{"hidden_size": 224, "n_experts": 16, "hidden_act": "relu", "moe_layers": [0, 1, 2, 3, 4, 5, 6, 7], "router_score": "softmax", "normalize_top_k": false, "routed_scale": 2.0, "balance_loss": 0.00966, "vocab_size": 2048, "norm_eps": 1e-05, "tie_word_embeddings": true, "beta1": 0.95, "beta2": 0.95, "max_grad_norm": 2.0, "max_seq_len": 2048}
Below are experts of layer 2 (counted from 0) of a mixture-of-experts language model. Rows are named router (the router's row for the expert), up (a neuron's input weights, with its number), down (a neuron's output weights, with its number) and show model dimensions 0-223. Each number is 200 + 30 x the weight over its row's rms, rounded and kept within 0 to 999.
After each expert's rows: "gets" lists some tokens that make up at least twice as much of what it gets as of all text. This comes from a sample of Wikipedia text that the model never trained on. Tokens count by the router's weight.

# expert 5
router,235,192,231,155,181,174,215,206,212,270,187,184,237,212,208,201,217,255,206,213,228,146,160,210,242,192,194,224,236,166,262,191,138,186,166,238,221,215,191,188,132,248,155,216,181,176,236,221,203,191,221,222,216,184,205,241,244,200,247,233,256,155,265,185,215,264,199,171,181,226,191,189,228,234,207,239,188,160,208,225,210,162,204,196,218,176,160,235,215,176,155,210,211,240,218,180,186,278,209,224,143,206,244,218,233,253,216,184,181,246,172,232,160,222,216,207,206,223,188,200,231,226,214,229,186,226,200,275,165,167,194,207,228,261,255,159,184,244,198,182,186,212,196,164,192,190,218,232,150,216,204,211,184,236,140,232,212,191,152,255,160,178,217,229,164,172,209,219,259,218,226,214,184,169,224,162,205,164,144,194,202,189,207,202,242,195,214,219,194,193,227,202,186,183,213,192,220,238,149,157,159,206,176,178,243,161,243,174,253,214,228,187,174,182,192,204,180,174,214,178,189,179,227,196
up10,178,170,202,183,213,197,168,178,203,167,244,207,233,177,251,201,149,189,165,254,180,204,185,213,176,180,213,199,230,206,219,186,252,206,153,236,223,183,184,189,164,254,195,177,213,205,257,218,250,195,184,210,179,231,184,196,223,229,208,276,261,250,254,220,218,200,194,180,187,167,220,228,207,218,215,173,171,204,203,235,177,240,236,220,200,164,212,181,220,181,182,189,216,169,161,191,202,187,193,194,272,205,149,222,181,249,140,196,248,199,215,197,144,238,202,217,193,180,234,195,129,150,205,185,177,195,227,166,216,168,204,168,177,214,167,200,258,219,145,229,153,189,254,208,234,211,253,179,213,237,187,268,205,168,218,215,201,287,216,178,189,195,143,177,212,232,193,166,214,228,227,181,189,194,229,145,227,175,224,170,192,217,245,264,226,189,253,198,146,189,167,229,127,213,221,148,177,216,164,199,206,203,181,199,155,162,177,200,181,201,188,207,173,175,211,178,202,162,157,180,163,206,166,176
down10,209,185,158,233,223,192,184,179,194,192,133,214,200,232,243,219,178,165,173,210,175,233,201,187,203,226,255,167,183,176,214,166,190,178,230,175,217,171,164,152,221,169,235,206,180,199,192,177,198,182,245,211,177,167,203,162,253,220,223,220,273,219,247,146,178,218,182,178,248,212,228,236,192,192,183,227,251,206,235,153,160,186,189,184,180,207,233,192,193,181,165,153,178,197,167,207,154,216,96,175,168,156,189,161,174,215,224,174,219,187,236,225,208,185,287,220,200,227,234,164,141,179,218,152,172,219,202,187,187,176,174,218,259,154,197,196,189,206,208,181,177,234,223,153,184,210,223,176,234,198,235,201,191,188,184,170,180,187,188,179,215,199,182,198,201,229,185,221,195,186,116,193,156,235,184,214,150,183,209,253,246,245,219,174,224,260,193,229,208,221,111,263,170,216,203,160,195,222,215,173,224,239,204,168,217,200,212,186,251,176,166,189,190,195,196,172,210,231,152,154,202,244,175,194
gets: "y", " E", " S", " I", " M", " ("

# expert 11
router,222,183,196,219,205,221,209,168,217,197,213,174,214,209,164,172,164,229,218,149,211,201,161,178,231,153,216,228,206,162,159,233,209,160,180,243,214,265,190,186,247,232,181,229,145,173,164,204,226,173,185,240,201,174,192,240,179,168,222,244,219,140,252,246,199,202,173,185,201,212,225,156,189,207,153,201,159,246,149,173,243,162,196,171,141,172,183,173,151,201,206,208,173,236,231,202,236,176,195,218,188,171,214,146,192,161,234,166,218,153,181,230,130,178,165,144,168,197,208,203,182,213,224,235,246,172,222,255,189,203,149,204,172,176,180,182,186,215,181,193,173,178,167,242,201,187,212,215,236,169,191,221,237,210,231,221,209,225,172,201,174,181,166,255,239,134,209,194,219,232,213,144,203,187,239,158,243,181,220,181,232,225,204,214,244,154,138,243,210,153,189,269,153,163,188,235,191,234,208,249,183,183,209,201,198,177,179,189,200,187,251,210,200,247,165,183,214,163,210,208,244,206,160,232
up10,193,225,152,252,167,165,173,145,190,164,199,192,202,190,223,228,226,195,168,177,170,215,210,219,219,230,198,223,214,210,229,227,202,161,174,221,172,173,231,188,200,223,171,185,240,185,177,221,223,185,166,185,178,204,191,193,240,152,244,181,180,179,196,179,199,202,184,234,207,259,207,215,162,235,193,241,171,212,189,196,233,183,205,246,169,217,183,139,219,123,188,209,175,245,240,167,139,194,185,124,175,269,178,191,193,266,167,216,217,166,225,247,210,219,198,221,229,209,220,221,228,188,150,147,245,223,207,221,150,177,233,221,195,250,201,197,243,206,197,235,179,204,224,195,194,173,206,167,245,194,171,238,246,241,185,196,175,276,219,209,160,181,160,219,134,246,262,186,219,189,202,215,216,169,159,166,198,245,213,210,175,179,247,192,144,183,232,192,211,189,222,184,184,169,159,133,247,231,178,209,180,214,196,175,171,225,193,110,185,200,226,173,241,196,166,181,227,184,204,221,212,188,231,246
down10,181,171,196,196,215,181,191,157,197,228,173,171,156,220,205,207,198,139,190,160,219,204,187,161,275,173,183,162,178,185,216,196,209,198,184,144,192,194,189,167,190,220,171,197,144,171,175,181,189,179,258,208,235,188,243,200,215,188,222,226,240,184,232,178,234,102,216,196,203,217,164,184,172,172,168,245,161,159,265,228,202,231,169,189,207,243,153,163,245,217,218,191,189,177,198,182,211,184,215,201,244,222,162,214,165,192,217,210,151,191,180,209,186,211,206,257,189,199,224,165,151,134,172,202,230,196,146,207,131,230,188,197,187,179,190,266,172,197,260,199,183,206,213,202,204,171,200,162,234,256,220,193,149,148,182,206,186,175,165,255,181,193,188,218,241,197,213,188,185,213,207,157,171,215,254,199,165,231,232,192,245,208,208,221,198,255,174,205,206,229,152,223,173,224,177,229,243,199,201,160,148,178,270,192,201,235,236,177,164,177,199,187,193,141,140,244,167,203,195,208,176,260,209,206
gets: " ", "-", "er", "'", " that", "h"

# expert 2
router,220,166,210,200,220,195,250,158,201,177,167,171,149,233,249,204,186,232,208,204,236,155,227,189,207,177,187,210,286,182,181,195,234,236,218,153,198,201,161,233,214,179,223,225,271,211,243,170,228,217,154,194,193,196,173,235,149,209,169,164,223,165,275,215,229,254,180,173,181,236,185,234,258,180,186,191,273,171,187,191,186,184,168,187,212,212,204,246,215,143,261,187,197,244,250,169,208,200,238,238,201,151,199,212,215,190,222,195,178,189,207,238,218,178,194,194,201,168,197,246,165,233,211,212,162,231,227,168,248,132,180,200,247,213,238,233,167,220,190,174,214,235,202,172,219,171,145,205,176,185,265,208,201,175,210,174,216,202,187,171,227,225,226,197,230,158,181,162,201,200,215,216,185,209,237,181,161,208,204,210,195,170,217,193,218,219,254,233,201,208,166,234,173,187,187,235,144,144,138,191,228,146,223,202,246,189,248,204,254,227,190,217,163,160,222,191,208,195,145,198,242,234,200,215
up10,179,214,211,196,184,232,213,236,229,217,247,239,146,188,173,230,208,236,249,216,197,182,218,185,179,190,207,218,182,185,217,215,196,193,157,245,217,187,223,188,204,183,245,224,212,197,194,181,182,188,218,224,228,251,189,179,218,244,186,182,219,268,207,157,163,249,236,250,173,184,170,223,167,192,263,189,190,199,162,220,200,179,194,221,196,180,181,166,237,187,233,198,257,229,213,170,161,204,166,212,194,209,227,168,170,238,204,225,284,180,215,235,181,197,284,213,210,164,246,205,197,268,237,259,194,174,203,191,182,214,174,240,137,237,215,270,235,194,198,201,219,205,154,170,157,217,234,206,190,198,200,220,197,212,183,207,162,211,208,191,199,193,172,236,242,220,218,193,192,175,194,181,233,194,202,187,280,144,230,205,194,229,202,167,219,244,212,201,278,224,229,248,170,196,227,215,138,263,207,265,242,199,170,262,212,192,262,190,216,194,168,214,198,254,204,155,195,233,174,246,187,235,207,203
down10,215,221,225,165,249,207,198,155,176,212,230,227,186,190,196,236,156,203,180,172,148,212,202,166,227,154,178,191,154,210,188,196,238,165,179,274,215,193,226,170,163,237,171,136,188,240,198,221,248,159,220,213,184,165,235,211,175,216,203,279,204,237,166,162,198,156,197,228,238,185,231,163,135,201,218,198,198,210,186,234,145,216,212,204,226,254,219,165,145,220,210,151,268,202,195,245,136,181,222,176,199,217,247,223,174,194,211,211,204,177,206,194,209,241,224,221,172,235,201,176,175,215,188,233,204,208,231,173,161,166,230,156,203,240,176,212,209,172,217,237,211,170,170,197,191,240,195,149,143,173,194,152,162,167,216,175,188,165,204,218,208,205,203,215,207,173,208,202,179,157,175,205,210,238,212,175,220,170,214,147,200,199,181,192,216,227,210,160,214,217,190,295,153,251,172,205,178,201,226,201,219,182,208,214,241,172,119,199,179,238,188,181,146,178,201,194,206,225,268,163,239,213,258,188
gets: " S", " P", "la", " C", "p", "c"

# expert 0
router,157,231,231,203,211,206,203,226,185,207,180,204,201,161,236,173,242,269,135,187,163,179,234,200,207,241,268,214,170,182,196,201,189,197,187,169,206,132,196,190,197,216,202,222,226,204,198,220,208,214,201,234,244,235,155,154,235,172,212,220,182,207,205,155,231,153,189,235,205,229,221,173,166,171,224,186,172,229,175,187,217,155,145,185,208,220,153,200,204,172,205,199,169,225,244,255,208,217,232,194,223,207,210,189,203,167,182,150,173,245,199,206,209,195,164,252,252,198,235,219,254,210,207,207,183,177,153,205,137,186,244,171,187,207,212,154,166,239,213,202,163,226,156,198,204,252,200,229,234,233,266,232,258,201,155,228,220,212,229,142,212,195,175,194,131,229,158,177,267,186,143,218,222,220,172,200,230,231,163,214,200,162,190,209,229,159,197,221,228,235,156,207,233,199,260,121,264,170,160,203,208,186,176,206,202,140,189,213,202,211,168,181,206,183,206,182,197,170,192,163,217,171,161,217
up10,246,215,209,184,205,180,226,242,228,157,223,156,174,237,221,232,192,187,153,167,185,212,210,192,194,168,197,239,171,198,186,178,180,143,159,180,172,202,229,179,191,307,253,212,190,214,271,228,222,265,193,203,196,202,159,187,222,162,160,199,154,135,166,168,224,228,209,144,207,222,184,186,227,177,261,177,191,184,209,176,215,224,187,178,189,201,212,201,169,141,243,184,258,230,184,147,206,211,165,254,191,204,219,195,210,189,153,191,211,153,176,208,183,180,211,240,205,175,193,193,200,204,151,219,253,189,283,252,201,183,183,249,202,157,213,238,192,187,194,262,223,242,200,164,192,220,262,200,222,189,224,206,223,234,240,247,188,181,199,232,219,213,222,250,182,246,235,221,212,239,209,205,171,194,242,192,204,204,154,259,173,206,240,236,161,245,217,193,167,229,250,211,185,219,193,212,223,175,237,172,141,200,202,182,168,228,217,220,223,171,195,219,219,205,164,212,205,178,183,176,213,220,224,144
down10,192,182,218,169,231,226,191,207,220,227,168,271,221,235,198,177,165,146,178,208,217,211,245,174,194,205,190,195,194,140,209,209,246,220,225,208,253,183,178,219,183,169,238,215,252,212,151,217,247,186,222,161,209,220,226,220,185,173,157,209,177,188,198,158,227,200,178,211,196,204,198,217,219,183,219,235,232,175,213,215,211,154,247,218,209,227,208,235,244,194,230,203,185,194,201,240,232,163,181,265,234,179,216,210,275,182,185,230,230,234,219,160,230,166,198,196,192,222,222,212,204,194,146,214,206,234,181,192,204,206,169,205,259,174,202,146,222,209,187,215,217,145,181,156,121,145,234,230,218,185,198,210,250,188,230,245,205,200,252,218,240,190,286,223,237,183,179,180,163,188,176,250,131,165,185,202,253,207,258,190,185,206,180,201,256,156,214,261,181,226,174,277,180,228,253,221,182,177,173,194,215,279,233,211,184,183,173,209,204,182,213,166,204,196,195,184,180,221,207,246,208,172,222,162
gets: "re", "t", "ra", "k", "an", "in"

# expert 12
router,224,210,205,180,176,176,243,188,192,263,189,216,193,170,193,200,216,178,216,185,216,180,193,200,209,139,205,147,206,188,205,208,159,171,199,195,200,155,242,230,149,186,197,188,202,231,172,204,199,167,198,246,145,195,187,188,179,201,180,215,206,193,165,166,188,159,214,171,142,241,225,211,159,188,160,165,216,167,199,192,180,147,197,242,212,208,157,277,192,203,187,210,188,175,192,213,165,256,186,135,214,143,186,163,206,177,211,209,162,247,195,202,215,246,170,185,203,226,130,160,238,157,151,194,210,271,172,148,187,176,182,192,183,196,166,215,230,225,178,170,156,206,250,142,149,191,193,250,202,144,246,240,199,228,187,210,196,246,188,233,217,248,227,232,236,170,212,241,193,222,198,221,239,203,198,185,201,245,217,174,162,201,167,170,220,161,199,180,173,160,187,236,242,206,265,138,196,229,219,157,231,231,203,229,231,251,206,163,206,178,199,171,175,246,234,197,180,169,249,203,253,165,198,235
up6,233,265,165,279,113,195,207,253,165,214,214,228,192,218,144,219,215,228,229,239,225,199,212,198,190,211,215,235,190,202,216,170,160,220,199,173,185,211,225,197,207,212,241,239,225,199,235,247,230,211,225,187,210,225,190,216,249,232,220,210,155,192,196,182,201,154,177,221,233,229,244,198,203,159,206,211,199,122,180,168,170,199,184,207,150,203,188,205,212,247,204,184,203,202,217,154,210,180,185,200,220,269,229,205,191,228,187,262,162,172,156,192,194,236,179,247,244,206,226,215,205,245,171,187,189,194,212,217,208,199,268,171,235,210,267,289,218,172,239,198,240,201,209,147,207,244,202,156,217,183,206,235,119,200,182,156,183,199,233,263,220,169,211,197,245,189,237,207,177,181,180,226,214,165,202,131,217,215,187,159,172,246,183,188,193,223,183,224,199,223,197,215,168,178,154,211,180,183,193,228,202,208,205,216,218,210,238,171,174,156,213,204,146,203,162,214,211,257,171,181,216,262,177,232
down6,180,129,228,189,212,196,179,185,173,210,190,197,224,193,251,165,191,200,170,108,206,178,177,205,265,176,185,200,158,147,193,210,166,166,197,166,232,208,153,184,193,259,245,221,152,182,182,153,173,227,188,141,200,214,188,235,216,262,173,218,190,186,184,200,170,173,163,175,216,235,177,176,226,211,216,242,148,217,190,178,177,216,170,206,192,206,196,198,217,191,205,185,171,244,228,240,145,238,173,232,209,162,255,228,188,180,204,168,231,203,237,239,234,223,249,262,194,251,204,179,180,170,199,159,185,237,187,222,221,180,211,234,199,175,193,220,192,165,217,215,179,208,205,242,195,212,175,165,218,288,154,189,187,130,202,240,235,186,179,194,189,155,158,157,183,157,200,165,198,208,139,207,211,209,205,212,247,193,184,239,280,186,218,193,211,163,217,213,241,207,181,234,255,215,215,157,207,227,234,173,220,247,204,134,235,231,232,173,188,190,190,173,221,189,192,195,206,226,211,192,240,210,210,264
gets: "s", "e", "a", "c", "n", "ar"